Experts of a small language model: 9 layers, a shared expert of 128 neurons.
Below are experts of layer 6 (counted from 0) of a mixture-of-experts language model. Rows are named router (the router's row for the expert), gate (a neuron's input weights, with its number), up (a neuron's input weights, with its number) and show model dimensions 0-127. Each number is 128 + 32 x the weight over its row's rms, rounded and kept within 0 to 255. Numbers have three digits each.
Before each expert's rows: "comes after" lists some tokens at least twice as common just before its tokens as in all text. This comes from a sample of Wikipedia text that the model never trained on. Tokens count by the router's weight.

# expert 16
comes after: ".", ",", " to", " was", " and", " he"
router:124212183173126072137067167076142173158122166108157181167132123159111161142145114040097083208066125086058168168146135122116119152156128180142139149112154135108160143140088102159153084156095118160098115116133107186177088097165125082139088126144078152174119129130168182105159076182097134201097173088120103118139115128092123164120176146125167139140149037158127106133101093109120152100093
gate7:073153133162094085088130137064175161139120076122106147078128107128137160149068129147144102164062115153127109156088125165144147093053068136114162113183151154178128124132121135112159153032132132138125118137070141143131155085153110124041157089086122150078077136099144177204130157125092156159142088109165081195133105079129159156131123176082102140172126065108142130167115133174159128139081
up7:079091128089102097090166140105179128095085168129154134144105106115160147098151198109136065154115090152136123189143120172168159109126180109151119148137106131121134152164118170132173167095161172076161080101110107143101162067121175050142059104110147082141141153080177092140213127149129093141090134136147133137169154185058152121171096159146135137163150070065147161131122077130117107096147
gate8:083177108117116115078144103062153142172156132133150178120096130116183181136082123180069134160097101158072124156138151217148133151143081128119136128119078136114127114163119168142124080098083167157106165150106065132164087125089115144176159170085118177150067115082103098135076130104128144143109105089101084058094127079090164126133170164112105171149126101123118154137130147118168168101116
up8:181159103170125073119122136150132099125113099138098103152139083171109167169164142164092195113112104152148090099132102109151100138098136128184119117153214128130112128157117144112113164098129099127115125099122178182131174179080066156077132100112100135102081143097131204100161162119121069166169108202144158104150120172159123147094080131168110144066117118088133123101122127160121102122152
gate9:158125154123174133161147106138083146101136161115123063172123086178118136087203107106131086167163123118103175081122136107154140139133121154168063036119103095162085117127124121104134150157111160069111120097120132167159176092115115131118156111118164130096136060166115170103137127162158130139160146118081128117197160083125109155090140146140105107151082107087141125139164123098074103105089
up9:173112044182086136125112158155097083167101137129050162128130151124172126131165149145117160089152157102165137128117139150126092117146149104154135102119105170186112150126094142159192116109145075157164175139146092128116172076130173090128142184130075123119170130085159143093132083106086124085136100090139163112127151112029120124122104146082108114160101148140186152125174077064126140106105
gate10:141131158179124054083120089169142168166112148076154134143064114126096101114072142127083132101130113105092116131106127071133142116163118081149206147156145147069133139155092108115185170097162140190144121155120139179197132172142125133166164106193122141113078164122140143104134125115131159135116088107178116109181103105131149111074093113152155182061051155125103184138083093120147185119136
up10:114022133088129145141091113128130101107093105188116198137115119125099179165152142138107108107109099110145155144115154172100111140135080134146138164209115112137102062206057130074066129078124160143185147093148142172145160069123146122141167137104143212089177113153132123121112134182136113147092107206135103112158123137122195119211144189111157109104095091111105134106188097129125172114137
gate11:144159192156145131132085131073150187212069090078120128134141131122126124075129148124148138117121115124120143165155132121142146098138150090113187169129115133105126098115101145163116140146067100147157157146124173144140139151164103083127096133130164152099164157123096164149169152159210096077128139145206103111114146164106143185185101135084110141142083141137161116140128171139150117131111
up11:090139115122165095152109171091108134082117142131126077182102163135124139097123151126092107132089106114115133086129163111135153082079105093114206138114089161131131120127103119213095192120082115121122164149128152127107125215176114108106104211088122115071100155070095108130106180119074124094132137070163134168150124093120085163102111116099051154134165083107131069150181150173133112181094
gate12:151190165091077108131148138105146166143103209092148110096143093100083189169165121129096141141172133089140144099109139077158156126183057102114180126128117116157085148121140128164123186132219170129101121146145133190112179125130147148137144182132115157074116085158131139161133140119087131145121191156123153137149128075156112074137095111147089098105112137202134135130141147127108144162119
up12:129116120118184117142121146116143074144170065168096148136128141206165032039167105143132114126108133136144127130124115143182128159090185105093132174107127143094174128117161115118148135144086068112112109133210146147075033124140120145174186133113097114141137161142096136152100087154137153050157137139112111116150100156135116156115148124135119194124147167087090105142117100103132138112148
gate13:128141194122099193203156130144108096115080119109062157132146113146117134128131140164132079090118130096113144126123127121183101199197108130147147090116140153146103129137127181151122128125123105123133102125179161132077168123162143101146147124136122097133133138113172164102123167171146140171159089148118129185140040183160151111122133110139136130128180094108134137139118192119140128158058
up13:139162132069130122150161167115101150176134101127103125125088148134188161168136155080154145201109107104142095150147157104079149134071138130113076121189139157112111128106118063186127210107117167159130155069120120142111109156114104162133146102088143167146115086143191080115122140121141115104084105147107060045057175109117095113158110120084160129112120115123086100118166128188094103153142
gate14:106104130144137078064150137207163178129110125122092115115127081062124185162142147112123186131110156133140158114140085104096168141145141141182174098131150130124106107169122118019131168086092113145091146111114092090062185131158136130157075099104142165143064164118112135153127116163170126169104128072118145100149098086138116096108098114099145083146160109083156122047129128091213190118104
up14:143069206141156138063051141146099192160121164163148118116122122074095202182151178077159152122067168124113108158137152071108164118099124142164148108167135115122106166107136169134156055087070110115185109129185094124104140135164125145171150103095128156149092144092125070134151097148142134155084109087126103098184170120120100098109118118132149117146168115135092092137144056101174189139100

# expert 17
comes after: " ", " |", "–", "|", " |\n", "0"
router:120144137118153115187060123117129176138128102125076122145136128208093127235164134110140101138106147093116124143096177126120086168097157130147175114131150151120195148113093093222143131196125140155131051124110104141140066114116138126121117049138136151130147137164121131160132148147114144126131150097104156118068122152086091132126108163190124138130077080161153091127138130143058094162097
gate8:155165106122101131132097114162156114096131135128103136205087096139125183140122124071188105165158125094106167071126121133158080096114131123186182128133145108136131132076138157121159113153077169187065093102172124099152152150155156145113158144109140138201186108119112113163149132083114125149121120121155080108114151220148113131113111150172106161140066111113158106156147074121148070143189
up8:106156095131104126084133091064226037162102187096147175143130073169159139137162103126111092110137109153139152144143148157139144137157087170159157188203122134156064141134119161134137145085124126147069172141131075167145156183152130100121116122120165091082121172087123113051118048123155155072127141162128192146114122104142120094139105102130082125154119129124172048132118131093153086104118
gate9:149137120091143116144108146106153129111076071070126105137116072099101146161101092110099092114147109069109111111140131123125045064089207124180105122196133113130156142128111155137108099107132149118156112167067098104141159125088177085143163128112174060137152163163190118111132164151147117149187134153059095078121171178145119152154083154172157132130130133146165107141147098150140187166165
up9:132194105155146128097121165118141108088109128190150163067172206152163104187090153129132107109149132144094123101054167163128236122121129131066115122104109116113085137154153136115125103129075106132051108086137125166138109123187111135111115146139111176146129178097071141121084114145111133120096108132157158158116103124120105129126163120086128141098152139154074075106124161143124111123123
gate10:102131148105086108144120084128137127139126166105070138105088151126141123158181110112132184184056118132128140184165106097171118146143129130178131189118074163149157059141075159143144173150139101165169149155111097150098196094135107154143163099141118136121151069125110131080143141118223143116137122164107159164132143124148130094070128109090127152135119160154147122147101179156125094154132
up10:133188143084120096125162061176146152159109110089065095139100132105110123144106112083115114223118144132137141174119168093169139147125110142117116095092113123168140042159134141135120161135134132148146134117119096131111093146150099151122136084203042134092155063135129071178136114148172139064132131161109116137133148154172130133078105152143162140115081170233155202147117174134146146172111
gate11:076122159120154107119070127136092153106077079200131105140177195126125075153172169143174082137122121161190137092137109154122137143074149110145145084096144102168141172158119126166108162059077175148089107175159150116167115114141164112099167149128191128133141158144124209113151171117085116122128132057105115091100160130117136097133152134062124159129080069163166141100144108118107151119152
up11:153137123153058155110156099142160130159175131072131158117094105151123189080079135091065152135155102082116095113111127123131121093143120146123143147119147112109139102089160138077149097194126079131145137043134095145126141170125075139091120066140085104140136120094148086096148088140158092123115117143125080132097066130146110159101125172166122147100198163147067118114117130120113086081164
gate12:085124128145145124151114170131140154142143124116107110141134135169116131127137078170093186119099134154143111185138090128130080202078131135106184101195118163127112086149128095172136099150131115139126146086112188133145139160144145146100050145105109171101107191135135074143181151129072109075061075179173159153090137108119181186175141137143135171122071119082105125124142070093101099151157
up12:110153138144101121105140054078154156144125103127159161108109077153116172096129117185163147109144181131098118148180124096115159105160114135093069148070131103117113178108112110085174137095081193111075087162088074125053103098107180122149191096098157132125095084161079151150125109174156143102181111075102143091167117127144140053082124127123120105129116189126135087200082152141197127107119
gate13:180105122119110106092120084168137111160092095165177179169167145122102157167099139125144097115155121106200127131107118140131112164101161143118186154057155115162139174125146116139104117090062159096150080121129147101132126172119184093147157118082131115137095127083153104073135152150054109117172099118136104077070109113102155095113139140110144139146152114138163134136109154156117127078154
up13:135145085114096181070195137130164112151148116072088152115098116147091163100109118118052149154189148089082151123146156072107022104131108129135091107147097097128125119104181148122145145126111102092125192100142107176102155109050072115119111102099113089149087200127145125117161082144164142185090136132176143131102127102151144169109152152158124134135160094118085105086099132119161111100107
gate14:066124127175104153132054145094166100115088107123180136196111140111075138162166167107086143100122144129087112094052162106116168122134145142175092100122104192080110115110164144145105127178140137071142028108096133099128150078113122097112154104160135109126101125155139121177112125135099166120150099069125157150127085185085111153087117163124137147073113111151147181164202116111079129151120
up14:101101187124180097133109134132128115166096110121144125169129145116058114204172160119092113102075138148161077143115107082094153138176115142113143044149164112079138123113128138075076138074101137109176123151133163135132173070077095112069174115156174178147111124111142148134148138102115139156150118070085157133045053186131146125143126142138108137112105142115140122168124168132112159170128
gate15:149102149079087095120148143221093099205158118134095135125161114122113138150148151145099099098055075134127116138123119131129101095121117094099108156140139087108118193134159092133148096135084151178065065108128111184159127166156122135141151136147086109147155102182108179025162153164134086120136166103139219135072145105101131100142137160180111157102120054140152173069182156141141126123125
up15:173144055136161176154157123176165089064095087226078118141120152149132109140108187108100112143163153124076145108128071104047082138079174148153139141149110120112113121123057142177089158154117092103141122053118097113085100101134114099124119120157096123110113162084165099103117125141135132129177119096167161121161165098068167098076136164126153116155116137160155089181145087144129100095189

# expert 21
comes after: " ", " |", " (", ":", "0", ";"
router:133161137157130134112102129131163141124169107129115126113151117146138177148115127122136092165134132122085112092084134126129091120169129110111062136055141108115116141109123105213158109138096128153188112069119083158151097099115106102162131110095150149109171157181100191143110072182097182125067131069122148138103098149118061098076174156154115121142126119179126075103151124115120175100113
gate8:160110113122083138122126069158109187127135127062106079125178079094124144167147084114110095111087139150144097077104163106091138129147150145101156175146111113129102130140148115210109085095112138119081126096134139086133114078072083099160127117149116165050123074137195170103089144149136122180173123178064136159127119198094117092090093143128137099168016187141104118184138085139169135125134
up8:141083170090094170118068146107088123066135163104100154151152139143190119121163112151169116128130162126105111061109030093154106081111221156185103063133146093112187105110201101126112088155101181246086152141121087133126079149146095103129092110098085178134185141109121111107106121141133185081091127157156134164165141138162152173137140091109152124140111161146145123111140136158088104163140
gate9:125111063129119121136095129117095156080129161153074157098159104120162136104166117148150140124112155092171089105166124128126152127194072140155125183158156100148095082119109194076157043161128186125127122082104107119100117065147146131055138071174102152133176114144128096138156113107149126129109084174135112161110168098051171132131090117196092082158145119123128120137123122079051075117105
up9:109126064191122103136117046149139123122110158151082152129180136124165089120163124151155146139114193093151111086141085112145119152162074151193140181146147106140115083158166184107150112108114137161159124080132155135103118071137177114072161115134106115123169115112161111173133136098125130161143145140150155122110126185118103145104178123128113140170165103134065142064177154095101136117068
gate10:134089104108168214148159134117106222046182094085128151136160157138158147131157114108162097123130109064137078126119124116138038060102090112116076087142137062154155091116170121189104125134152134135150142086150118136124110181158144125135101136117125178124149113121090084141153136155067143175067130144115131100255142139121133160048170129089114096097122115164130134139182139141125077123161
up10:134056119103127093161108123167162194077097145103155126118172117171149148118125124141183079157084140030102141082098169134124089107137117063118101181124121083124138097078178111111133083163094177149134117159148124106145056115120154105154098090084118090096205109117129177161129131129124179141151113166175124141072170164151138154127113119123129151100107128185167126060102147098153084121149
gate11:118088153142186158189124158125088103111137158143117091145204143124122153093123085103126096107112150143094117140174142111127105085151111154146094195153114125148180135157171154147127189106105140081120086140138139195168071113085170115097068152110158174121136162165109158142116147139137191103170144102103173118145071155119133131112146141111206117098098059115130170082129105154173128151088
up11:138156148134101112045127121160153132167083156097145170097039135156099083145141158135153106152163124133179125122099134125132128158119157121115162104107139151110094118112082137082120088152181106165101109126100111097090186122149103190135166143160068094135127133117134116119118109122122099181133137174154067137124172124140173108140085096161049119147173192128127111163133161118105129118170
gate12:128160112108160066135123166172181160081149145148186091112161173158055103130114115110195111101124113143108092112122203179180138160200122127144079115134103115097117144101133147140119124143124168129135110079080152184136128102125100089146138142152106142119169153066137165139134084169151152161103132091156101135128153124134061094183098166122129166115140081089135163102121083137098130162130
up12:070166120058131085112133128128148034149082178141068135141091132132051121167133113103158142122061131114139159090094116089079135051155149116139122101141112100153121105151133233127146124190102145142187145156110113065119087131143138085190136100195118096122155099146121146104141114111125173124125125109188177115160084140098080100094136106168162139070148132158111123152163097122102142128171
gate13:167122167161120169116128079126185164184056111091139102149102111108074107177167169080185111092139165120147113116139112084111147172127068086136103180156124161114116131135153117155179140084170157138109066108181101038120115121152176143134107109127142149126124132128066122139061114184139200151123145166111110093119154124138105119099107091087127081134151116167176119121062130102111150143132
up13:150080134156154116138145095140147184141121116131123121143149148139143098172149172082051139139147196096148106148154076129153063169150149124185122074120184118216109107056124124172110079164135153129172129118107097104113114124135116122096162145134077120093132175125165139140058182206063187152124080108172075118081121129174118100115111109150106176152136185093128164177110156144113139112149
gate14:186109164138125138114105128104140150132107187128037172131068127115182130143155129111082131114165114127143126102114126127160129154114158132103104136112117079127095111135084164166175139155117072186137131135106233034105165168085146116168143151074177102073175132159163145079092103136129185184092114135165137192150123111167132058115112093111146144094167093128183070142130141077139150110119
up14:116123141077114119199110138116198176144108123126143058118097101160127090100091100116110121179134128094114094100110143108090113118136132082071126142138110118067116127130120038098082154109127085066142086166081107140123114094074131120189133134136107122119090133164115139093131129138104131156124099097100074181200165153111132147132133132177096136116124180209082124127129120103112144062101
gate15:118120097105029070159109146112126150103151140122039143140156150111132170122178133096154109135183143114160134139142136140122137127153102094160134133136128146144145125083141169158109137133114160168147124161118162090109141101070147149148126089173162140102167095179113093110167099146179112108140101150147107108122118153170073172174150149115142141189126108125105071080112164159113163088167
up15:125093145118196145120148079147114140139108109151180058099147083097141170130098136122132158142088104092095073101134106098184100163136143201089128145149119145092119183167088166106145114158094150131098124109149192154104134134140095141140152148126133106136172171060138103178114099133087125143100170068142116119147138167123172112115074138128105112126159132122169211154189198104110090108070

# expert 7
comes after: " the", " of", " a", " and", " to", " with"
router:096158147143097136132116160089162117201075177119159100131119091160151148103112080079085101164111165132100114186118139148123096158152119154204135097127086169114151131137129102167138117149146116187162092135109149191188127104182133146113097104154083174151113162137158117112151112152116172197137157092104136112116085183093110146149181141154155125096119115154158105112101075147131105136099
gate7:100153131089140131125136119105149131156114114105119126087122117109116108102107142094106168099107175141109120156150095088098138138074103103226128169198110126099123117139168156101136151089127079133187100178097153140106190094163097162045082144062073109127074137123153179138113146121123137222128063138104102136095112199082111139129139130142087111166160112054151153065111114118155120135104
up7:134121166090111114176148127107128173163116178136159149074105183080131127117122112068143168070133116057149107212104111153092082101164154129163143127102138098166165123187113125096165136095101185143061120136150166081120086147159134119088126146116135116099108165128095161121059111176110115133086127140137153132134137173129082119158132113156139143089127102114164140147096102132171103082064
gate8:095180134145122116227101148158110192136138125130108114154121133170134151139114120144152087113149143174131119128168112094138098106109183173165127125148092119105143100142096118111145049153134151165153076067125142074154100174118122208061123127094168130107096155122123094089126175127126150136216085156041141129156194119124103128077161152068068083124040102124144178137170119125183191117096
up8:175180179164124196170089135122073106105133102087158129140105101174079144112148154151103135084108148099111172169107108094135117108143133160136125107133110137027090124141104146092122119127137178127120026130175074089129106150099059134087095165132143154160080131128088147133150197068108123133200135177106163084136175108151095191101119143086039136138115075160133216139109110121204088148135
gate9:114116125104172170087166098118143169099108157029167137159061130160063120112151156105160147120200115146128157138092139098135089147087172092132146124188029176193181126096075161171138114103148119105145142068157123140104103112142124115154111059113152175166151126116115118144136105152139121083130129141197177130119113138103048135093124192114171151136119115170166153065128133145113124160171
up9:127166169116107119160162145135121092169184143075136114146134139157087070093155109082165184148154167176117159130077153156120123179106125136192106093127122138173162100234139153087135126122137129142162115075116044115149149053132145094165123112146137145123149131110104162122137087113102155112106085168117138113128124135134020110082095134082139115073146128128134113218097169149177165145153
gate10:150111148077121170147120151150103057115069100144162120135118122164142094100128139108126113119166163120126148159157175106063165084163121152178090138190098150125115114156111123157114102116041100114067141148099093152098110117114161172088107136126152134132111137151129083158115127138185166140081158098133107170132153166154147094140136137110113192140120126172145111114144125171168141165117
up10:091114077152196070126166138154097174084086098138111102185118206165142093111160108178112129114111082071141092113104028105142188193148118121150136134157155127187159139120101140102105105123161129117137142116126146100165105186145128109140126168120154125122104078137099096099112191146106080139128083106140084180172150149162116112126157117153163132120141070126102119131160113104134070126144
gate11:163159100165115165163123153100180142209118142103118141159096161193154171139142093116109125125153132134153110173146195111126110173088099103120101102133144147081129172159117161105112152180080144165118127081126121138160128141174198174186122150140187059122141131103083141098166147099163136162142132116143115127125114102115126136187143121107141168106098092164070107185066146065140122138136
up11:091124152105133099122148157148095199107136115129074083154134130090111136156144098118145112122129121096138148130087059065134148140128130072077143092099127113139178093131194128157145124109118098137179106163091117072164096067143193084104133150115160121148080072131122205068140128184146159124150107109203142094131129065127166162119127083209082142084155190149112109117103073083083129072154
gate12:153096147133143112129107134098065113182075110096145119138204140094177163156171120155187085200126121109158159118122128095156140135132180138137120140075088114144126122057115093069187115103147102175134132189125116118131160076079137120144110169150116162106101123152142124140201143097116154124115100097099133121112079120108115217089131177195104107150130138152097155096140112143173073148171
up12:094118093042138168127154132171143114181141175112141077146144126092181142136168143117087148073140138139104077131151139107068139105083108164159129112107143157156168176139133140125066075098136111086200141090143106130079095150124120078133099151114107149148155035117168153135140074159106145113129123178080113090149216155093178087180137124145130117139124149145148101140114130118119160155139
gate13:122110125087081124133151127120154112159166147180114118202144118178149119103166112135107144159107159181113144166218126184141132149144180148150133189052159138107156118158125120117114132114132103145091125123204094167146117156098127150137113094134138118084123091167088083128128110129149112100121086109041181130130163064142134133110203173116130100143098114133111139159103092159159060156058
up13:104172134107153120099122144113122112084053154121115154095122121087088181143112177144107136148144093055106112107087100100133109073161120123142113105142122117106129113100169095128126153130148154110182091101114183114125158098133077127146055173151197115157140107114156204153126223094116122152160143132175106177159144149138126075139132099106103136181099170133169098168156114146110159132151
gate14:118167094176152129135158191190167056098123113082124172069109124176088142118144140108154160112147155160090125145175152166170125106166101155213102152118098131112091167176148112137127116152159122169166149121041176158150128101166179144144118121130136196116134088162166132110137100107145080114160177122134107154137201083119122110161118165161113124163145169148049081096098123142107130102139
up14:052045127152108114086165093132082128158050128105105151103119062175107164156167131136108132100087121133146155091073132174158095113181155124137132097101102067200085108139121126101124134134131118155171151154104129163110119097194100162131123087117114126139136125135181084197106163070141070160100135115154157150087098114136126173110147106121119103109105151154162105145138122118124097072146

# expert 19
comes after: " |", " (", ":", " as", "\"", ";"
router:101131128123110111119061163104180188058139189077120128134187117096174158194096100118109133191133104102153132145088125094133127187128113111151132158099153143092126158102126110186126113169124125135074138101125110124154096106146091076151113105143147113118106125149078133150167143161077154147144097127095128152126113140163126131062156188092102127114087119123163104128140069153162126156153
gate7:036160139128136123113098092093160141172195191104089137079115115095165145136133147131131129127095104157148146171055174133150140146167153185136096170123129133092114123186108194118109144147197084134161096157137099129102122185107228123182146077137150141096186059124151111137117142094099095154160121077135107165097145133171140108137097109102124131164065079130146105110178163113169069122148
up7:188118113142200134159150112145089081101119077126165110152059122133099115037137097082102145128154125127104071138171096103104120130098138106104139109087147136107138123089146143118160097094104160164099174044073156131145144101166090146080156079122111118106124140151176165130146131145093162150109143165132131087167125058139083131090189063188082064093086162126154124165074090147094161146108
gate8:028157120095147141152115151145154151125137134110099142117140107094123129123099080140109124134139154101155106181174177086159174149165179119122143114105163148136150091080138166135159130114146114080134112088101141129116104111148088102121106166127107141101041147093107079114137122118118144091115090090133087177118106102113155105105185146135131176190154170173124109144145132137081136114103
up8:054126085113099116064072123114084091090121154101066119135125171104165143064132096117121092095104149132214177120088162101117101072145106121104160100103146092105147069100101191128134130146188143105171144109188152157205115126115163074162141147130064147121121073129140146201123072131157163142049142140166149141149055161144126147125186075144121142105127099154132121145153119107123123133055
gate9:130169122072084126152141128115119142035093167150096137122163091159157111177076156155129116124123115132146109141144169100120131143139115089121111110131167114153118116079158088105120054165131121083048155090110157152132136165101075098128121101146118160074183141182091130101168110142120139121146117118139133108136148144096180100112148119074140106090149158195155124140139106172155081131100
up9:191098118160118117125131155154127155168141076091105140135131110100094151137080134127166106153153144102139103187127094113093179155114135183175140110105109106115115137089136125139149163103154165172156088164099167125087090159146116142152173189146129140131069132069111137125078168147116086105106119148124146077048136100089183135119133128176127153173116150055083125076119146085120087057116
gate10:166099149118136119148143164126081105115128126099153169060146090059144151109144097161059114112157146097080151120073116177121141119147089103163085193175137137159089167138144085135157124108092121122155135103110131023159132121183150146163123120135128092112085126143109150123137099128081134153065125193086153113148119162132129163107118176050094127163137152100144127097146133052165133065166
up10:113176108163127129140122185100156131145088156164106151172159132118091108111094117127132145148155141133129110142152152088201139167146094142156114083094074184149116103110141128141071143095074065142129099098103129127148152128143135127100153103085147037160151189122125125078112147101202110049187159093171073173138140135107106186149108138113149117161148098087084120192146169167103143107077
gate11:125090160134167141155145134081094119097133200093110083148131126097135124184136124137158061149127157114126098115088098199215125144102141076107148106152125114093121173098152066184115143146139121131157114074113149148101073123093080129156118064118121137122164142101105155085148124170117152171162121150128182146140110151133173117058148139110125082089056136119095188083145142178109088136135
up11:177207140122110123091137142142081114158105102146096153102152136163097121087175136099104168177169163153150181208162150119122129137101129139112143156190084098164114160161190182075156121059118148125143111139146179168121110105139136097098153116095141137083093115185167084104100119088172102143122115105122145135079163127141135118145079107156119130182119143156118151162119056132138129108068
gate12:125141195096062145138075127137147146128098124151141144134162100144111181169095048157097126151146097172142109120100209120141120160156165133144189141074134082077152101156173124160143105161146139143149141157117130177123159162101074148109121122162129182135103092176125157164184138155126164127169173154103135106140162101133082112147217164056130175085106122089178097116118092156169145129108
up12:136114107164134062080136101137089107120195077113166101127101120127145091098121152125175139093152193114145122130211070130128153091057154164153132123165124124144075150179112124100100173131067117119127104160092152060097102102119119107149095129078124113164196175100131086129060116157162148146048137138109162140148158154190162113125111118119103133190157135111098181159156110159091168151091
gate13:082134158121164112074122200122163162097144155114133119177133134071052130157111119158064112138138120116180141135128112154152164133138158054110147073243115163189083112128130163125123173181088082138155171130099184095143133151115076157148141149161082137155100138143139110141109125095201118168169123130081097165122148076121086135161107121084122105122098099061144165106143151097078151162112
up13:170092132149088163168094128130100119145050117111135156083162123144112104133082110116162133069153163135102095115142081102147137095135061136100147128048119105083152071120163095086130133077130113097105085135078135129120122122110143113101135108124136074104239154142149105095122158114102084116173134160202147120179077150119126144114122176155098175128075152142108120105100062114141117092161
gate14:122125141149153118137149109122132117131114151131115157168121090048178169180146119153167081117126089141121080187112159093121178165136162144159107161128049179122135168114184104170113139141130101121140134136107130190130069095151151137162156121088180148211114115094098089086188157106100201132187150171135102186159165121126125106117125101065144130146159129141121139131095209144130092146113
up14:094137132135151144093102128101110145163062155177137108070113143098109084094144096107184052115163133142128191204101173096088125099183132127099145154146146108075093124101126121093120114120121156124155076240128152144184121146164191107189150150101101113059089163125111086124167185072121125117179135164200115142175102111124098188131098117098177112126106132187150082114168123111143078069139

# expert 22
comes after: " ", ";", " (", ":", "–", "201"
router:116119163134100111081093131126145181114120173120076096133205122126133120176098120098148130162119133146132101155094193144106130130111146141172135152102152089063162140121165118151172098168127113156125085157131101170120099098118147125111128077177131134105155067120094096121143137147079163118084144163119143129136123171137118183059130174139154077135067094161130079132124132148099049094126
gate7:116113111148130054121121084158203079178093150130149083110110110095108137151117165111088136120115112154118151116130128138140105094118100119094105144128106109149119160098150154148143145112161126156159092107103181110125109117121156116083091090064169194134151191093096113129142075137083105101200146158071150072161074112133126090109139115136189096128070099091116119136126158079071227196136
up7:132107165129104163104128099097128153081164136126149183122102091135108113082166073112133149166081132106095139118136067190156133100110168162118054126139182088116107126139118144151138111102128120106133146198128138123128139130112138144128116192187154083082153099076119125092077179137121112097066121116192089110106157124100121201085118113082097163130149107079142167110117085146119107120141
gate8:157113092147187142138165132126114181072164140066100155150194114178137104104170074096102155152169163149132145137158090145098117172087126152135097139108099078134121121152114140126166131105124098128131142150148166139129087119122142066132131126208094169092099120071080128174116175076103085157096091164130094094094131163119043162108152099168184123103138105101154200139165100105078103090148
up8:073109131125165142160105136115098152101162088135101075112165151096127108130110101141084139180123160112140081090115111173122121142093151105077127021112154145086097121122141123094126133099150095152158032121165119136161146161092140141095115146128113112081101167103071114125132172093117119108066094086114156127134053201109095135122067111133098166103107148102101106134146110119122193088162
gate9:138145162088087162112110174147136088128107147113170166152126175131080087139138165113069141054096182082107155107121114120104111137139106123079124190099190100133138155169172172120142134188125148158105085114108170136138163116099101137061206085120128118143162179136139072115154142188132137075105123114098110083134094120117132125127031137111105107104132053135129099164187149169134144112104
up9:081175116133081118146184227179149150110142148108136120108143144153137168185115137109108130130125117110168165072097087069143138093110085101131172192103119154103156098145131148119162095143070099124122145159083131099109160094162107127141107067064116158140120195129101100115087137153131164122129123069100111133127123120068099149101103108134133109166095089104111159116123065097056135121108
gate10:099150099085082087113144099163117092127118181146096127174134076094104155131182175113129096209110124108142104122127148149049091080074121160115069102101130084118133127147038165131107173095194214110136090110185111156133103133118174130085130101172180127167147106144112068095191154110211103128136122130124116054164126102119109153102090098172121117139187090090107103123153133086048072124136
up10:074198124103090145157089103097151126134116124125134116160177098083112105140100178111121159104099111127115065103129134116135114165032156153167193148176134137124137156104129136119075121121150145143164211103094148079161136118064112092130131169120103113133119158140086152128108107187202072137158152108073125129099192102112109104101130110088127127145113181065101131155122086145190118100132
gate11:163154125108112161081182137114097124150119142138120134136140125141137107109114129141045105190110089155069078173136119156157110156132153140137154158102074076118111139091087092159104082155153162117111172189159086103148133176137081186122154120124096174100157106068132138084142113166129101102149114082142123148115086105126111087075144087134165142178145090153150107132123111123113121178150
up11:092114129136141122135123131149173148108095129144158100084134132133126147189118155141150143129113132170157133141167184114133130144105180156150153138158143113162045129149142147141125097131079144119163102119115166135115191170066152074108092129143121100117115125167113108107171072157100119142213118160134194137074119190078225129123080204131163136096130153094121163119158106122091053144175
gate12:042182108115107157066102118127144163105151133095091076141139142079086171114203125124159193082139132163151121156100134114106142113133185135180124113122131150115086167100126112120091116088121137125129144131147127201072145147178185105121122121160108106088136156139108129117140122133074160085164116146139136147133108129113088154083155129143171163135130085122084115168202097111119163094162
up12:106097041077131080109115156132079125193122151138109179089160155152155111110112181139151149105122136125207137099195091108166110090160100139146110108099098144145119171102207115107106119100203113169152169125132153154086097090145123155119130107118146102125147092113130143107091174162113148136136086109108136168106115115100109145109108189120154142154134055088070146121148128178047166150109
gate13:130136110152104144144132109123095158156156092126071131167151114134152136137121123086157186119143179197186070086080153129124119109071135088129164161112191116101093032156157142087112190167144131159148157105110127147079103133076140200162098172117141128153129105111128122100179068083082178123139188095096092118159064130146138141138091155140165135083130083150148123170168134132121115108086
up13:112117131169143123134123084122092134183111137111060127147198134109163115104119148096121198124132162194146062122090137100162148118123173093158171153128123158136107071152116123119116154124169092087148135123084153154111109168106155151086121078116157106173095110122113101158182067099099154115111151093123087104161033116132082130131066113116163152099146121138154120162157157130120125096051
gate14:087159132143117125175110201074155153118195115126161122157149168169134144116123121131109146126137112147128123138095190152148129100101114120139104135215165118174130154141088148158093140166183150104122110160176053188152110193122159142115080126136155101109087103131172181092050045177113096095145098154058173075086121161138095089115126189083181099181137105146095101095138116149138059110155
up14:098067129119174131081160145171121093172070149097074089137138108143169151157147151122143175125142141119089123134133137095113136182145149162101157130109137130102096046123145081089174111101117124141185181143145145101119154069121081091164170093128090145151174102124105070156160192147164130181136148132137130138122122080060205190149096149175118170083143175146171152169103150119123149117097